Experts of a small language model.
Size: 14 layers, width 320, vocabulary 21904, 40M parameters.
Experts: 96 SwiGLU neurons an expert, 3 picks a token, a softmax router, a shared expert of 128 neurons.
Below are experts of layer 9 (counted from 0) of a mixture-of-experts language model. Rows are named router (the router's row for the expert), gate (a neuron's input weights, with its number), up (a neuron's input weights, with its number) and show model dimensions 80-159. Each number is 500 + 50 x the weight over its row's rms, rounded and kept within 0 to 999. Numbers have three digits each.
After each expert's rows: "gets" lists some tokens that make up at least twice as much of what it gets as of all text. This comes from a sample of Wikipedia text that the model never trained on. Tokens count by the router's weight.

# expert 4
router:468499471461527537547551543583409542575476522535467485533545469527523487417591509546527465520508528543474532506475489525459559529460528473487496506462545453417563544456465400525519514408532440473557513464456528573460497549586512424578566491
gate0:468531484529558524544489483428587511611565396503460479453403563434467384540541526550476556505512451522557564516550561482428390590554501458536486535526475501494492483613468508449438457583443554545488606460390444499500450489514500568372510502
up0:508509571500502470547476439490555467529471508573521397429411446497518549465500459426484560422580502509436490484572419482543462508478551583551527450478467465448427433439526486535520503478470528404474564405450500486547496460470486504576521555
gate1:529455417511519473515586551437388558469521552486595465599551426503567511496529467544481473532509535453514479540439532408577537513500576579445470543555511390432559530540549431537475510460530447514446482500484455442528464545465476525520559447
up1:440486564515468571491448455528604445495458397414459520499516559526500535491530548545559528492485481481575475449510536460394503458502598477497481480500486447607559417565488528507492434446562548570578491507496428545525522504458481552523498312
gate2:476444540457577407452422537533475522529550496544427482432432503473506469529460476526461494517473450503549561502435431571539547492591400550481491496486434480450414471501434510537542468450463421454443456446438411505518597516567602487539467460
up2:406545441511429538529572482443537481404472540577558493532546521597523533506468479509511533572446528506460510533457425439502472527491559413524504540511575537574511580534610484420443469561512502460549521582538576432454395501442405459502498484
gate3:413481521539603546491486421452494469581525436515528478495532514486530510442413549510476584516417560538456486484488448483498521628510525447476526449487433539543510493437464447417488569445454465497536457514414515487485470588396532500523537458
up3:543445473577539454475511465505524466558534600579541468403495453494505552400570440519495493506516514462468528531517578468493536471543503477527566551542471523516545478541501438566486515534450407481466496468465498497568415570522610513491437506
gate4:502493556496523427494466503461475496553488592555555432433438527460509474485517467493480471438550517563521553536421460417510565414481516560534465461477482497531512499578421542402527509533445495450509532416487437551460474486466526465556479503
up4:520482440470452459565502585570470487480575511514481443544529500517385463465531515475424560483525497502470471564518491456565561460529506440567463459542506595499433448503470589454503425482526408557568408483509538466535504569565426565553513506
gate5:443573502463464454481408487474410523480335399562417473482444470419484541620446552483573524468415567493538483522578466482480440592587423454581570484549517528570470493492583558495501528530493534538442599523621498468525571504460561517582397457
up5:486473511437505602573498528558454565517499521437514465508526446532513536461509487573421496592470472428553505540491456452469540606485424433553404491532499589500461549375574537406512494467519473492454440491492535531519554585508510481511435530
gate6:565551542431483430470580575629530497519499456581474525506468484452530551558498533505549504499533483544638511516536453448528417433517559479424500483469567370419565466553457528466520500470428458503526521442481528490529505468511556455487485492
up6:494521499494398568531536496541530472514561519553492497436500518463506542581447528485432519566546544475505439483489457491544414527562451529552413541508508480462556460516483437490474451416476445552436422439443510409507492502501562417488448577
gate7:475373533500464482556591481468478495542469428480448499550493504428452520468543507506550443471449411450428486581551539507476596489501491385432512503490568470595572488520548439520498483499434563437489542557511355541555544431519560436599527529
up7:460499582542557575481544494479526603542556390448563452522488555520489489511455548511463568544427497530400522500499438492418449450463422495442520428573533503442468492544471505540479533430449500551442585453552421542505493478500404487495496457
gate8:533490515473499485475496504564546445495494562503487566536550613549475491506491501445532440527497446475557548549528557540499442510665579373493482506475523418423473460461531540569461543580469434418544534491480494521490479501489530541523506469
up8:463469454547486629478519456536609469509439540522566535415474529601438493546524416483525520455574577478438455438460507444502390454492525504565453571413477504502556565441405548555513463450489579479424470454547500577449540520413469492539472629
gets: " and", " to", " was", ", and", " or", " is"

# expert 14
router:404580367480511564478519512562484522455396474515479550521493453565493557474564447532496591583547586434463536433499477398494561509427519469508545482496524431416484504424426485550543511482473504520490478524462542532465513592552559461544527539
gate0:481475489555526565476491398528410575492485404467496501479429573461435534509466510479498534502539506495497548508456472480434490506484465489557398528444495535467551419521496510543491545556516441583510514452451514593500530429474490453525583457
up0:499539483513474523487471472388599483460456493494466560472484485526582445488574566438559485542558503547515528598476462530486440569523501569549451459529602561584432541531470471569501516538543495471529532497473496519531490422540453467428488470
gate1:490471564515565598621465440504500394450479497478495481498444445560434621496496433484529459495506472547561539562492509475554559526495541502546409472502540486562495502460469442527477519438462644501513489427577472518492542505464516441510470384
up1:410462467495486516522529410528503380595521434502519485516477450476455443494423504444545400546432508528573464496547531563386489524442456477474591495501452409494492537483528511522488481513567480432483537500461429487491466613385593544407468463
gate2:458453421492557478558499573555485519534580454540528515390476517486420489559442533427481454472457488531514522514440456468540526433440564577582494519458611617475501527549568530588561545451490471524473417509553541563528475442506484525558496477
up2:546480453449511443422436429520474496485469465563443421558479555441466500528512484440558593583445527521468441483478504504502519424556531495442520528440488491543510522520534525565490474508573514520508511509540561512412443535460456505489546466
gate3:570471532447508511432438558518465499495471559499545427453499526624494507465495432503495565478448498544483496474589508517551498517453484472552423507478529344483483576471522425491417546416527452502503510466580441597491510555538500609520519443
up3:491489535392559461407455488467406502549494558560527514467485536524462477443519360501528461465506461543452482549629559502537458538466466514512431558388439424535494603409496502550564453475479446473513522436500415476490561538528518651553556462
gate4:577420435451479497474487457566570544528472510449531536524483487483577519533561409572494481537480615488437500505453578538430517501495510508481476506542519497441423543566575477445414458461535392477480470503492510556463427463523487423549549496
up4:480469539517497454484470504505478568500450430413543511429483554483461497462397528456458456451376474427563490480586421572532650551421450518581472545492503562540470477525530522532557582436547503469567474473490538493476501547509555446433460540
gate5:472415551550404484506548462505517507559520491563475520510433485533491552382542502403478504498524485461535509545566431479515630513454518508525446457503482557520493472493510447538471435528516451537487534544500474550530495472566503445518508516
up5:392485495518558484461456594510491525447495575470589576540476534456431505542508543533533528456492429500588432541429510518517483445476511537598435457533487476514489571496552566560510558481546437543398490423548571524502552558544413467437535426
gate6:562412448467517593530488527549459504578453592534588421452505505535489568561462563439469455570478584497559507459547582503474499442569552505542498582472546466464489505485504407450554442480557473509513484441506485474580456467456549452417493522
up6:458576561512526522583532477500516516536458449486501481472572461523416532523526511530555468428543514520505507564531551469481514436498497452547462475500551482551601467514569559533503481518563528436466513608530551517482455469484498489464510530
gate7:591471439530519555551479558551431472500491538534465483549396552527590486491558584511559566544549618527550525536429507471398474515490474482569536503441571527550536472519462643461586448465598478488422429508504512513435542531566472427475557455
up7:530480392493487458494626604507488487551468515523459526504453522583515594543494450340500464461584480556474561464475403461550578462440500482474513481547449469488567505541467489541447507477504399548494446570557545506564611471581510578545406471
gate8:445451492510513496564469475443498581412477539475527496506554591497518453495520399459482462493541490409441511509515597541462459523455499451550398499520514368485486520513590456541453527465474563514529570578535506547447504441548563353542491546
up8:507573474460585513484521527498518487426484538457562571538505563433512495517608485515491526532406407397473487441512533490425504513481557395551514513503543366545465485415525452531540499545460481500572503562463418458599560538468477493510449508
gets: " | ", " |", " to", "0", ") | ", "- "

# expert 7
router:467505525488543543524493474560512526486494513557511519484493463555475634400415524553475560503542611537467467501542512496455482474488550507452498522480522429456607540485478476512518447488467531492537462549530592518507462505513459416553534468
gate0:454491513580471537542446466387418514473463544553588426568479563467461627539505521482626503499499485502510506492489492436438439449431437466480449530489583422453478567566484401475506498555501550469408559505532437524519575484493458509454540505
up0:446534507610470394521559560524426571579599612420501512533558533523509506566491428480527448472441552520474545467490421538567473492519515494430447454497484602515516378442481444577564572456519454496525464397442460492504471447570478468532523464
gate1:567514559462512559487603423407516633562482518479539456490481459616474477452506509521436476500539523488554598420493533478533525493471550541439502607485482446465540490538476540532498400505495452497461621650564517511557521472443605501538567487
up1:426459453532504415503452522545479346422532480560465513541534538412568484530531520480557548543503505520440483551556462491525429562552543428514445463454411631517431547523535501508467598495473542491472437459509554516408521560546505481492481525
gate2:488535525523565414370483613522495475475494402439569441458528468519583475501471543517510563501498623575533496464476434474455366432500504499473468515496476574517544468540552464548561539487585459517528461521527509482455629461490531480479485542
up2:486454503474421557585466389470464510549538578567465489541426506421443530504495417516487500513502397461380503545560604508581563582499472481559467428537541475469491557421513572474500423554433612452436510513493562473504442464551523502602535524
gate3:528460426508433540459521498510576466437473463504586448487593428555413440488580475378518481506520559446436554492480424511480530552493485481420597495506492426450547524527540411413404552521527482613603559523517529521480475448526519472565551620
up3:578495522534481516527488495508471546605487416485425400525529545489463484570576707491465532468489421539578492420476550548467535606550611513456439596594508620464437516504416496448470521601528507356534477516496524567448402468479487430463501551
gate4:595471523511465455477475553522525503569525534593467456534612484563447476358412505486524574556458506456445600480501471522583436531428432468537510402592558543544470501458527368363483540429499548472476503468436402497509467454457509528512482470
up4:561535441503493477465499455507492510519492408490573513389426573480546500625585534566483445464537429593465433522467435500400612504494554521446463562413410496483498542439403551557543445574499485559475426510508531486440383536512458528546552573
gate5:538468474449455463496512543532521484469442408472531462450509493433422476577468476541638634486514512530562470451483454549387514487468495425587525505520568472435559557465526453470494467540510554530482558444531486466501454540528522449467453476
up5:456508624559461412522418441553536487592465472548510504470439487426468489552465623533589530549569446396584496596525465575514518453516479525513415509485518555515393500572504516499405563417516584389512439512517531444542504494510488520466494520
gate6:503394500461524512539535489459488478415507494424586464476486379524426501463525469445475508385544530469498572443519510528503577593492477528577536603557440453491393511459445491464505565461480579526469474520534508476589561539544485455504526404
up6:491533466431509495492430505499537511614481547602528460557425505589405444528611555499528493511498546421507573413499565380465491539526461508520540499482506516546464454421594538486472426454500570518501433483459532497469557515520565419463451529
gate7:505549536537500502525502410580437582531544539495543477472445564409413603495459452506509564491556523594537521552577533531428440576543573494500526492481495483463594569459510520476515420549516478556500556493551485563452487534553538574518536577
up7:452454509530538510487536427450504438464518547586495456477500535463504621538470473456492464388586505549500486566634332455411462541462532444514475511553513505526508493425441430450530464430512508546554541503497552506476503418578481515491467544
gate8:475352541492484474591479471498491431481515492452516480459533487426487500538529427498530499489521527469594505530530498525536566539472582477579395487534542614536595419529558550565529494505662502544446530552564472602474563474468484567476539371
up8:461493442500564474498509489445472391488467484514472492516583460468532459322532558551477486413468460480521514488479444531507501444498527480512478497406495534468524453504519520461468529545561460386533377554384549539455507492502521489475489502
gets: "\n", "\n\n", ".", " |", ", ", "}"

# expert 0
router:422593493496509538436509493514415529537439462557436565577575497552478512499477564502489536581492569519459565440438485476512511493538509448427514460474404486509528535480506499501501499449531452458513477532502508553438478538519482513633505523
gate0:449486569557484506424518531434505447450454611594608540516548492527473426387541476558540587510565523536525459517479506519500474500510484472430526527480487483411576511552440439493597463495513473387598480488526488506478563514384548509518508540
up0:557612444534514438473480582467517505477424490439466509474479513545493563586461506515452496505514510443479412490479497473546478469465492488551460508466452483537457457424552548485497521540425516584505511429502501460498453498533598462518457528
gate1:501464533511441525509485440572540495551526624429532547505502517528543494521447595465570476412462447608566490521535506418512511414560507462498530510492531514497472479543575505473490479473518445410384487588471475408496574524452568488527637509
up1:467509614569500501438449452496563603601535536476446498453467530509589483523493495528501418436421504513508438513517540431509483522552528551646537485524528480516509586469509491462513431427481470539468496523432487633500584580454417611625475540
gate2:573449455531431516563529551501424470486438500433439512503465401579498491479395415445461448477441574472497461535624489459505509524568543498503486487451555500512501394384562489492463472574473590494476547541528497448546391487433532438499448512
up2:505452574366531515410556533443458442495466528578497571496521536456491467548487507471470488497555474494538594535441473522458582577411533614478424465509422499472479619459485524432429551437511490508459489509606541528492482461573544498439524522
gate3:486546502427578414466530434589468598504486547429468495536571508476517421480504585549443482636539420448492547387392456487502554617527480473580436489571544540552471562490468586584570564476501550451504465574443468615508475492529521418537544502
up3:428477529516492523537449490492580472579571452470492445506606497553433479503374466542526585567494515466506472549551555519546405439529560492507538520512452465456559421448568581494523511431567489473482446464436518553540498532419436450561468495
gate4:463600480625476476460564501468564428487529547416488548493462514541493481468542542505551442427495455600344576500557385485462482506571537613496518532433454535548488499557493496528488540482453525504484481512530465419483432454503527487588483499
up4:471599484505500527406522541580497455533500483409600474546493452494398511516535464486572490525446494499541561558551442533469526573460573563600439515453451535513459505491489493545531577473422580482552502516478453396476385497498529555418529407
gate5:568578554520463522499434524528530547535506422491575425441584386519466508540495459529627549582434419465609507613544543504504423513457472479563514512551416372477503535478523448439480499447558439490528461418419479462532422517527516490500425479
up5:434408479492505422605478486512546449487614502405480531520451512524487439550451444483543490400567472485424505484487483500511561399457570585490505470440516432460542462493554617540535446459477575478524498548488551367427600563436517537523517459
gate6:437512516509541501528575493469490554532561438513476466489619502545528482540467436578497497533455486512545492456514422522574447508572526500464453529527488478422517460516538613525512494441589530586530499465504516576525489545516591547431479509
up6:465541521507448407498458472515476577486399609499564547497385558560525416424595508545576416536613410497455515540539453531486499610527464471533457556503506453490425406425431482512543555616524609498468420519437480491426422490614617521498437560
gate7:559420563547488494464552406491466526559423473625527489538513555387416454388477461489426528525548470517491568481454439521490557545458485505482456512487512498480406509521455451504480441546530393563473409508484568485489574552542472536525515492
up7:472530512546526494482488460491522438504522523460579513467464524541499558533437503540588503494445594542486485507430569471503421416481422480593562399597572464568542459460471492433524476468458529523551501538454502538467572384476460465606420524
gate8:462516562426520478571549506523450513474497422581544545531529496624437521498559506524473468469498448478459426483479491448520481417470444487476524488532409496555472465518501468536548451471475590402598540529448498486403507541483543426533475513
up8:432492531534475507479493438509400462498457401554547478573467599523492439478512553533557507429483473550480505531447498472552510456451529459425521546513416481491457483502505387489510548467491544485507480518526521525453460483446496503435472454
gets: "1", "2", "–", "3", "-", "6"

# expert 13
router:465519454505540580443547511482461535501443503570449564561496433528509568437502548547606496537509559575481543496388537466435497527465584482432479499440448495533611572495500469512434564469529435531600464545549549512452468498466500490525565509
gate0:472446496517485419530505504530512561525473583381544535458497502430544531510550515512452498480532494409521490434515506491472504564449564533553526538484543499500459592462388431572421451443604463535464411456453547529497432558526477550537545461
up0:466589562454497474551461577593597513522495562509572493558517456541555497428560481502536473541577478479469485506472473584562513432533521512518476429587551476507501448440400488413461475522443572547472449452479538452464553564483402468540520481
gate1:433454567528553529466525560444534516418528491573475451502426575457500523463542434504483540506492600504539578573461611502595598505508504518511525421559542327529604550470502525412469520429456479496463515539451553557490576583539503522478488465
up1:525451533535502542346534415498492499403476614537462460474643565473511457529540494639525493485492547447599471508487517429522500598532415402520441499535497508465557518477515470510501493608511485559457504466468488542462520529466519532459478541
gate2:491495517523420468507554438514468373480422501573472503403391491492552541523598479552505489440513485502517519471451332447378492462475540566517447526512533464513491591553512523437597403460542476512414462529574377497444545580573568479525616489
up2:481522546400418534507480455524504482525421572460619486543472516532473524477507529456492452558521471402493538552451462501489468431524516478410502518492538456499587532537476506573493610620548597503429526476559489561471476477547411484527442489
gate3:461510552445561396500510524517428530516456473534410503458516512480542486520454573475501494476408468538584606491556507465551409523562491454546452510418571482493559501571470420472481566580548439438514546486526503469499376566575544490506484414
up3:494406515524478459553575515572506516585483460527479592519515526496504506476462554555489486467503542526531505487484587531519521458506525576499417539490482476521420528473502513560411461468564487451427589507459544501502503552492440465530551452
gate4:517491438504451515475433519562546498489492517497454450495399455538575525431616567477525498526483406499512589458499483463610497461510384508366596586552516482533510595532527611478480498573534502469456507593526463519447497400531474502507482544
up4:514538503456503534448510572553465376471509587532555442523533474499461591467448536510447493368523614545571560501490539479496459491507458574471445427515533519485542489533598567464461483515461479488466441561468569582473465471508540508494477499
gate5:527447481564405528488516459528414536501500410485513491486522499524466459468488492600588508599415532647492584518553406517535576423419508536448484530491432510518402540477461480535477521548495576528621484475496445443543453571441537601481513477
up5:581443564575396466466534517460480523580441480436453551505485536515523510500533483556561484489409466588503561463590393509515431442568450531511498454488508537504424463577524443505558420535503475494466534505541532473581492475580587629617456512
gate6:484485471450563469562455497504564521552464520440531498438511524452496522433466501462521491432378485558585523506551560548505534515468492538526445505516553630556509597523416464427475562449535592437526594448532533545415542509545575423445492487
up6:553459540511597479490492551581530482527519497538495542512564515487565429423507473586516551400488529540552552497522471549379478532552493487518551511510495461492712476529480479458521472474573368562409497473498498450593577468499420479525550454
gate7:508540563482504437467488467539546612500486543486444484450441538450537377497464502475419479524561523519487470544474541558496464466421466580444513492455485465489562479454444442539464558512624489546500466504512516653522478428557572503449522493
up7:432471513490519484526529531591521452482421462468509414474461407469535536454518668516442520472571523541474504459437455593500415561464419552540570491506531511512561448498488453411406635527508572510530472445505539617607516421529532486447430518
gate8:502539517538477589425538497528517494497513536394518470633469588520517541462523482539512560558391477506535438459559486400483427534400479520465515581453467525516558489481531548490536530436574440461618446520462559585414555508459582358513534431
up8:569511435518523497557499564595587512474446442475541563470532475509473449536528539495524482468552521578432520567490475503548512520605537434533526483453546456513444438447480402552492482528401531498510515456477554511586471484482418519477451454
gets: "\n\n", "\n", ", ", "=", " by", ":"

# expert 5
router:497495420443468561496482458527407503560474537538436531521576479472515447456477578521508608519572507439540609494518544456435587515440532472511512538477505495484481538495488470483443494463505480445536545546516586477549521554546608476530534504
gate0:417547480571433496550488523538456572527508460551497507594494467461424496507496543451604602520452444477497450547410553469421601586472541489533562511478551493446480514473468485506487523527515490459458421460510577432400480456603436322509501447
up0:584427559426543566504528548473557513478505486488470446425583505497446500536457499575457456520500472482506537560578530512524495524572442441464431545556466389509492439558477461470483530490504561492489427506510453434505543565445517502468511604
gate1:504569477516547553498498476412503529546426421515529455426391496449467517488482495583422456413470503523556534572553489552514518547537558543493521492450497578490470481478395522450515514533485472543417557457409473556455464523473475496404460414
up1:490500475612569461434568512492460504473522460507543478548521533525531516545580542492512496550571557516542479443475486443552493540575557423475426480493485472388543496514479482510606581541530433587519503571490497459511528458542549490513520534
gate2:450525516538486485459494532500483544598552480506508501461587419483461517446508568515465526438478582593484533479448538467643431501419456605556434493500469494462528402546469381431539513474468513511469522459502470563558448507607455489466494478
up2:552466529430601506424434478524447449524565562492574425477505443448501560593564504493444368597468479497471426500504542504534534468536416530482446536525408431504486509455440526489536526463566532612511474487442457431518554486458475558538505427
gate3:533486496542678475539490472506471519478419451460472503538521557512517460431560587485427557584595502452533455523459512545532513503427564432543439454528576545492545468502451471508490592500469476503452494453454426507498474536462553466463543407
up3:431546538555504486563522495460448497525344501516447526580556509471586518543473587461483489638520547477579472500485479457448490513459487411478435534521532527509465514535595458515538532553527474440518455374399457561444433477504495476487439460
gate4:522463501450474431526511567518491532535550547462486552413562543496587519476489519492505566592514504472508535477521506439515556477499466483507512470430572393472518546508458523512486552421436537522479489503620455591510517516467569582522569469
up4:419539525498513583571459514442472463431398518579502577570478457566494520547519549481530388480550515525509490500452445535458418535516547474447523473575520504477504525523612445464469441504527553517519512489506535502479475460592428408472516552
gate5:591428516446609473421520483509397493549522524502456473426501471542514488582463486523503478642514548551467562442464509555546587442590462358521414495494539534442502536520514582521437505470468481530508497505582548562503546463547458480504475357
up5:471528534493466619522475491542496494509550417475516435466470664495517448469515554429419439553546556478480514485538485472484521564492586479535430553483422403540509565548509464459472468505517490556502549513523529429496483512407527589490603526
gate6:421497441471524487574532493481514594415449552480581497583556456526448512535522584508595569489537523476579524448416474506528514540439553494427452455538514464512536469556504443502504660473555409477500503486467528542483483481525504540479523542
up6:554580445490504409432475478534561546626616509517415500521492466440519507463450489506538490512433510468506471530489413456516584508477452442520531492538570435536504408517489454480528518498598532466446488532511544430501516526536521455477444607
gate7:481492486486559534532468413508459527532539531564568552473431492457495455467459492589509516511417430536500455538505505490450553534528439478496437531516519526466443461464518474455542457488563500417459527551498528515442494505467496500473514536
up7:513560463446616494416472501448452438422529437329491461427505455550496442548507581445541505535472415552491443379482488514560496575485513569498539489583529528523399480483505454468540560641484487598550448467516533425569549435487566471440555492
gate8:447417520447508505523539470497585591672461488543526475436612424580503500538575475490535500550439527434493487564425443432498564522464490548494451539523523509491541543474547391472474483477458500561568507440480600520514487450587520530561434436
up8:442537352436491486487481389481502605553429407398406564546545490487486470535442395436394548555526514527525493530440494540550416513460479505527530479472463572544417524545516505524548441540465542525482455487591455534519446564506489528554604441
gets: "1", "2", "0", "| ", "3", " | "

# expert 9
router:468518529467505530566546534547491561570497515464438584594538447562538474367579531590557483516494525525500542512433439494451545538443454503493509514523395361470497581513483471518514559507504539473539483520488497528414416531533544488550478451
gate0:470456548420521516500388458540518518542585491488535497592537506533527529497512566493470493496493483494445548517552438526334423446416589514568533495448600598381468535483506517522517387543432565427513517490574508584461532499546499446543440449
up0:482526471442532539419559423422496594528545490509515481541541527506516440482565566526498467470500490504551513474459418528523546464481538576543593543490547588515371522396505528548574537608508529471522565554502481605437493512560537523411553447
gate1:446435487521498510455523497443516573535459444580457552475465415517546480514526370512504594433524583542543476464496556466592494428478569535489488470476495455510595458465495494519508562507473544478484547548486559488440506587475552515518507483
up1:556463429520466420601442485447515554558437482518472505486493471592445448428511469478517553449575506503563495478562532451616541487426535539550489506493558473528426418535568491453512550497453611489479596651529477429488433503480522496505474414
gate2:483528585564471530485495501445550476454443487547415469470474571502442553531421601481483529498507459565532402482506535465553452525592569495545497584541444590564560498549481347570545405501542551429503499466517537479505466507429482533499510476
up2:458482486578472497455588576506515484464395507437537406409481511523359452488459522587406445572491514604502451528525399501383481463466524474575567458448377466460455485478487490528585428456464554558524512404560378524504417424565456554550544504
gate3:554522441554530565563528420625469614585391399515515552484567495465413513453499629534544450490530525535504548516471560524496434485452473485508436520422483511489487457457387478468564510493483530493500504532396455523445409512593515464502528439
up3:508495474514517478557509474599469504603451448512503458384536508476569550524497505495494469479568429465479532482421451454575410488457445411505469556439516490452493512475487480429586553521512476475487507583413500488539586570486494486516441490
gate4:488490507453409552486525512528527552554501471410447550577545491562365522531528451488531491478477496469558510536399499524578538596512462450488478373528481493477488501480529542408456535469485509408511529560543435539493617556551517503638429418
up4:580553473443553442555494380496402463558527512531414430403445482438510564488467450496391464575611465489500536564590438513564506508374498465485388558421624541564469455488461555502564418472531512448536435529448513462582542443569547527486422479
gate5:535456592435466500456533581466519559581570448543473554517475543481440491542471512399522480561601508478425550511480472559438534566445494528530416522560520557486444486472469560553576353449527533473503529540412565491628645535504502387497439514
up5:453560509526516501522476506538472458474346488407455473410560601445503544481623481422481504543546507484427475497470541431585482490557389526510500565560465631449434460488472489535540537495525508508518436474546421558473438408506499502485550613
gate6:473403547487525488541492550511466553540438514519547618441495497488445507473463503515631594489489444509522454477482527574494440586484508501505508456507493434552578539569486510493483509475460513490448531458524485442510539471481496551432422520
up6:506496600612512481467411530487495503511533608427513511514489504489437583502523435452528500496517599523512431549481520609527517523543473440515569552480466516462458596512532444480539544491578439476479463502465604444531512574456540425480498512
gate7:489480517439570521599575534574531557486445451446452544425501486450398491463543455465524479532536473479548465522581505479475507561556483542474423363455524475489456519421551502512549552455487511371472530583537550553570485452568585420502496463
up7:528525526453485541514526495428467486494435547541498478529525522494475470507505451436523566567478502472509594566421575530518571502520519427484485461425526508551493478516493490464514523491508491468426503422521429493553550572566488472524460457
gate8:486548471475472573487532550434512419463549544543594439501560422480426464522571480509433458572554464511511534477495465594535504547534500553528494500497392466462517531425502454544505442545517460557553473472585499452421404474500525450494533420
up8:524564513567450557362460556417532461542533478504483410553567423488504521519518551497502487522428513494504500495469476538556495537616477512580565534508372507532529476493475413505484367509556488591485489446524508522490485506441522476559473505
gets: ",", ".", "\n\n", "\n", ", the", ";"

# expert 11
router:429619451446549564504517487545510476508448521523465570554530450512522562481455551576488550575492567471491559515442460498430475479428546468426457489514482463439528578494442451543488548476495461501512494532474460475469501552503477511575539511
gate0:421518493490482497478424518508464585539548602474553403520563584464515448510440537513516466557539539529521536462556553448457388456553412589434451492437471512524503411492496551618486516647531545382440434581565481514505429530522511508425600529
up0:483461466477450545474475514584533484533461538510478595454499455462493513462544460491499549553542459438472455486468508516527587588459524455558604485469505433413396457428413497450454437514502568487529440483466489541526462477600467493554488427
gate1:520481550520475573472501461528500505540448542509504523494501516492439467586544466552680513445502528517488445499430488457480452420520512406485497540574493474445487544520442538476379605438529347527472514494462581576483461538544521534473589574
up1:459540465476555499567473539474468604387483479499472456541515479496585532520432478478450590506529547513424523518506528450537482516488503515471559466453438524508533594427467499568534326507455564555493383543553474482478434535515507485488487419
gate2:483470524574547453547504440517505451533497505614595398482539568504571535568542442525567479517504416508474457603511502568441519488430480424512533472560446607480576528507465535427567445409440447547498570549505571498526570525474455484525658557
up2:555497535512529513506553553468475566507553515514461502461529445457549421498488564490489556551533509488554515494460453540483523551507507503482488502390533467398432468479469420493510551451447381529450511444437452456492488459500527496517441538
gate3:508410404536487493447507524523458481531461508463534503497464465610485628388479537438612585409538466398541466511474423508432509576545570452500520436530431562538519478412495554533508418501452515450543605514524498534547455496424522486538448519
up3:480518493504459513413509534433535467459549497493515513385527528554526540537544473446505499532433468490671509476503479424439539525660500487529509477473478522423503468427531531453491577475491434483468444502495534541488512509421439428477497531
gate4:533495481474474515525562436531499535462560473447515486463471524476471492476473467515520470529414439482554496555502516461558532512509523441562494496515414455493589493568511502416473353659478414523397491459496410431504479494531544502527496461
up4:473483574571551459486503549446473486491460458523547491569489544448532487563505501532485474398568542517534490516571502546538551468443517568504573498527628540508460517447574503548573581451470487517614512463477502538533494554490448534446495522
gate5:455416540477440520611456620500498617499432509393448480494643505476588510447432592453447526582576431456533503504464580494504541464520518497589514529494512525475448489460511489542497541474477470465460450374475584495490544528551488483593513532
up5:467499508526411512458463392422579539481505466543426488450558534514536584458412568485488481563527441481500471560553496451526469583540514568518596534475468479479604488474494470570534442552529577536454515431451540459563499445481513583456475640
gate6:460492512520543424549509524514440505479589523454507429474537516497575471455517566479489546509523525525441500466474479492559568565455531459518495493456492442483538480419484525582449472594414582459504527519421548489457524637487465511460468581
up6:436585497550480530545424473532588529536470529513514592545577458540475492446464531498577542496484385471428512582458511377473537578558445478539521482539459507568488448540618475460474501505509492421528485439495526523550540495585486422487418529
gate7:438398526498535542580514582482532546490526421555464527482472541537576515421522536487552611496446463536540562540514547575525546471411526506526491409584541398563511481401370451486485490548469468516387423552413496565423444555543416502526475399
up7:389412478525564462541549539465568523451538405456502481564481570561562563422548572487506498432467492534535474507553508499483545518417407546459515403603528432544542464518372531487476444582444519528351474561396468534568486507552469527545550451
gate8:490535461373482501465461442561429527510439558481439515451534478596493423465417454561592516573637505429514481570433434482465594496421562534484410464459542520548473438519504559475508485553529559407512534458601556455488502508490504497483434465
up8:512498513556441448485468481546528555548503530468553627519517579483506581594518468496463434433466501633366487449453549511453422524572439521437557565474484406490524524427537512565533453490461448461555442521442548513408539547463487481546416531
gets: " the", " of the", " The", " in the", "The", ", the"